Weights of a small mixture-of-experts language model, trained from scratch on English Wikipedia.
Size: 10 layers, vocabulary 8192.
Training: 1225M tokens, 9347 steps.
Below are experts of layer 7 (counted from 0) of a mixture-of-experts language model. Rows are named router (the router's row for the expert), gate (a neuron's input weights, with its number), up (a neuron's input weights, with its number), down (a neuron's output weights, with its number) and show model dimensions 64-127. Each number is 128 + 32 x the weight over its row's rms, rounded and kept within 0 to 255. Numbers have three digits each.
After each expert's rows: a language model's description of what the expert responds to; "raises" lists some tokens whose logits its average output raises strongly, later layers aside. This comes from a sample of Wikipedia text that the model never trained on.

# expert 7
router:103120105100100090080109150183130163132183118167130157142126111154085089165122128133106074180140135149127118140122127104084137104084129137115045110101132137180107115137128156148139190152149125
gate0:187129150118068146152117107154116126070171129164051093151116090139118167130177114147126132102128150146130132127138185103113154113155103062131137094168107179148067105121170132078137131119134085
up0:108126196162109178120101114184087143097094113125170146154128121109138092091108084139136170149096166167180130116074136081162165137171136160131139106158147124113120137144104114117149097113119130
down0:096158109104151183173132136116104125083108144111080076157173156083132177147135174118165216123092107208165151130187090082090124190084171083164130090140126181125131115129119144134147135175117123
Description: Pipe separators, list dashes and bare numbers in tables and infoboxes, plus a, an and the before a noun, such as Jan | Feb.
raises: " ", " S", " L", " d"

# expert 1
router:148135089126145103159128066136158141120130195113066122085127128089185145099116122131098137113088180120132181075147142106167188158110101119097154191127128133106095123174138173101127119133085115
gate0:120143167115142115116097174169176144157138133175184121154151116115116115171174149184122136134101134101118098107124152144205120165148126171170192109136157130167152078137095111004116183143154130
up0:143113128120093127158116129144132121121122175125080133102134160088171133113030127106119143141134081089113090169172137049193115160128112120128074117082116115085145141102075171122063131119121060
down0:119086144093129063148144120113103160154144145162130142083155164112103190124128099091067095130154100122128127083116180108152131130113118176142107136152154085161135149110132160152164067145127122
Description: Cells and numbers in sports statistics tables, club honours and accented foreign names, such as Cup, FC, Apps, loan, Criciúma.
raises: ",", " of", " and", " or"

# expert 11
router:136123139149163085097097167103106138080045116144162168145134200134142119133125130107154094100074060070138124126116088123146107174114110089066105127129098206124074255114120145092117149119094112
gate0:180134139142139164196104143162123152143131159150167100164111097100187195122066153153164154118108072112112096149044118100158139118124093095165097099125127163167122151127144108056131085110145104
up0:133157201159138106091091091141155132137133108037161097091119120092146125112114168126082185170123090170082143094076155145134080074174182141110129178104106086119106161203186179127065070124152131
down0:127162143162091134119145135111158086062106146137076112148151113105117151074079099145179255124100148131138109120122111084148115131144158126132149100129167135094100178134149109151166132088123140
Description: Determiners such as the, his, its, their, and first pieces of split words, such as p in paired, b in bishops.
raises: " ", " s", " f", " v"

# expert 6
router:121047099089090152169084158108069158149195194161144153108087108132104145180072099165159105136158082105152146158105177151096098135104178146125058151127166062128185076141150091135181146153185137
gate0:175068081179125117178157097078096171118136148082178124158100070157158093170131152134156112124105116121107125098125166115107132166109155158091114153112118142098169161102116099161157087077165086
up0:129168146091138113099110102148132146122114094114108072129066134096148159098139061120096101166149088118154161073140127111086146083134129103160118100142138059146178191085083120130064133152164183
down0:145143166218151119127086128128134099110114146070092155082157122160126151049134222162119151172129199079103131147159159064153142109125182181107118102101129158108126106114107184107157136170142130
Description: Prepositions and commas linking phrases, such as in the Domesday Book and as of 2010, and pipe separators between table cells.
raises: " the", " ", " a"

# expert 4
router:114159132110105191122133058107118120123082073113112157152143091116168133115118152109150186073074141119102131125122069099182060107141113114193164136158083079189117130135123172165116141191020126
gate0:065158089118159120136149095071144089123124175104175146138201131176136145081128200085108118113083125075161152122151122104118114175101149094161158105121106127162122153112168148102128146118113109
up0:109075137062138115180116105136163187099083155159132140103076124141127182118114128150140108140138107172099155082149083118109130158182145095111091120043119117095116152127145180096129136152116138
down0:145121158065167170080120131109130112143114092144102194180107135146133146118060100126132028091108158157119169120111110125125068115138163123168105151124183163139125111111111117225152111088176071
Description: Inner and final word pieces after a consonant, such as ist, og, er, ism, plus role nouns like member, father, director, government.
raises: " and", " ", ",", " (", " in"

# expert 2
router:102124137077089128221083134110095144162184114124141110203137111162115114140113114136156123137125121140103111165117073151162075105129168131167170162113080101138137101171115142176208141151142176
gate0:112073066087134070078170097097133152140081138086067077118097167141143109070097128117151090092190113091098189145126100167118101085134169118126103173165117059098178103115126149134123175154146115
up0:120120077148100142120075089157116179152088146098127118134129109090184132128121129148126192171078088143072151112139122081147148087127068168136090113088144126089161069107163128153116128136195094
down0:098092102138150118144124106143141045134109162146126117159165115089121105094103092125103237116167115129141141180114120113117196115122096096113143144144149098187162169110102123139178126126146063
Description: Words in biographical prose about people, such as He, was, died, played, and names, titles or institutions like William, Minister, University.
raises: " and", ",", " in", "."

# expert 3
router:108102156118118148128095161087152129115092122178103080164114133130090142150144125150207163138161109078156078104118153179175117072152127161156143138144106099085102117084152084162131107151162187
gate0:129099115129106099124118177169081090153133151144136153150091056139117103144092105193114088133135142126115115108140149112087108131119142178116161139123103200097149081095152159191079164159141114
up0:147140142163121106074086101069227144098133150146163144089113136118186157139133144084154139109097137156172120115142132144126181138088144137072137121149122066122127153166140145179128122145073119
down0:132108105124107110114073079096151089133111125151165083169132136105047142144144123120166097089149125163071131163139150156162164146193153057100143228121132108160135108145121114123120132047124161
Description: Verbs, verb endings and connectives in running narrative prose, such as remarked, agree, located, would, which, but.
raises: ",", " and", " in", " the", " a", "."

# expert 8
router:147134161150096112128167085075113156126140130100110127128145144148143201113132106117147137066107173128154095127115119120125147105135100125105132091113140103165117156093145116107131140164139091
gate0:105063136124115087110076157131142134091166098165150106147132093136172124166156151178128150092100192133130096109155115136121136127138145115121152124084139060135105039145173143074153154197180134
up0:163039171104178140168118105141169110154121128132082101100119122189122078138161161100097065126125173154133158095177119151103061101128099119117167122120139084144149159123113115140147114142115097
down0:125128104151118142188113176205161103099099118093142138111144099160127116135126190118121128141144120074139141152117136134190154086105146075158082139073162172163114106056110149174074140100109076
Description: Bare spaces and opening parentheses before digits or years, as in aged 69, September 21, 2016, or (65.1), plus en dashes and diacritic pieces.
raises: "2", "3", "6", "10", "1", "4"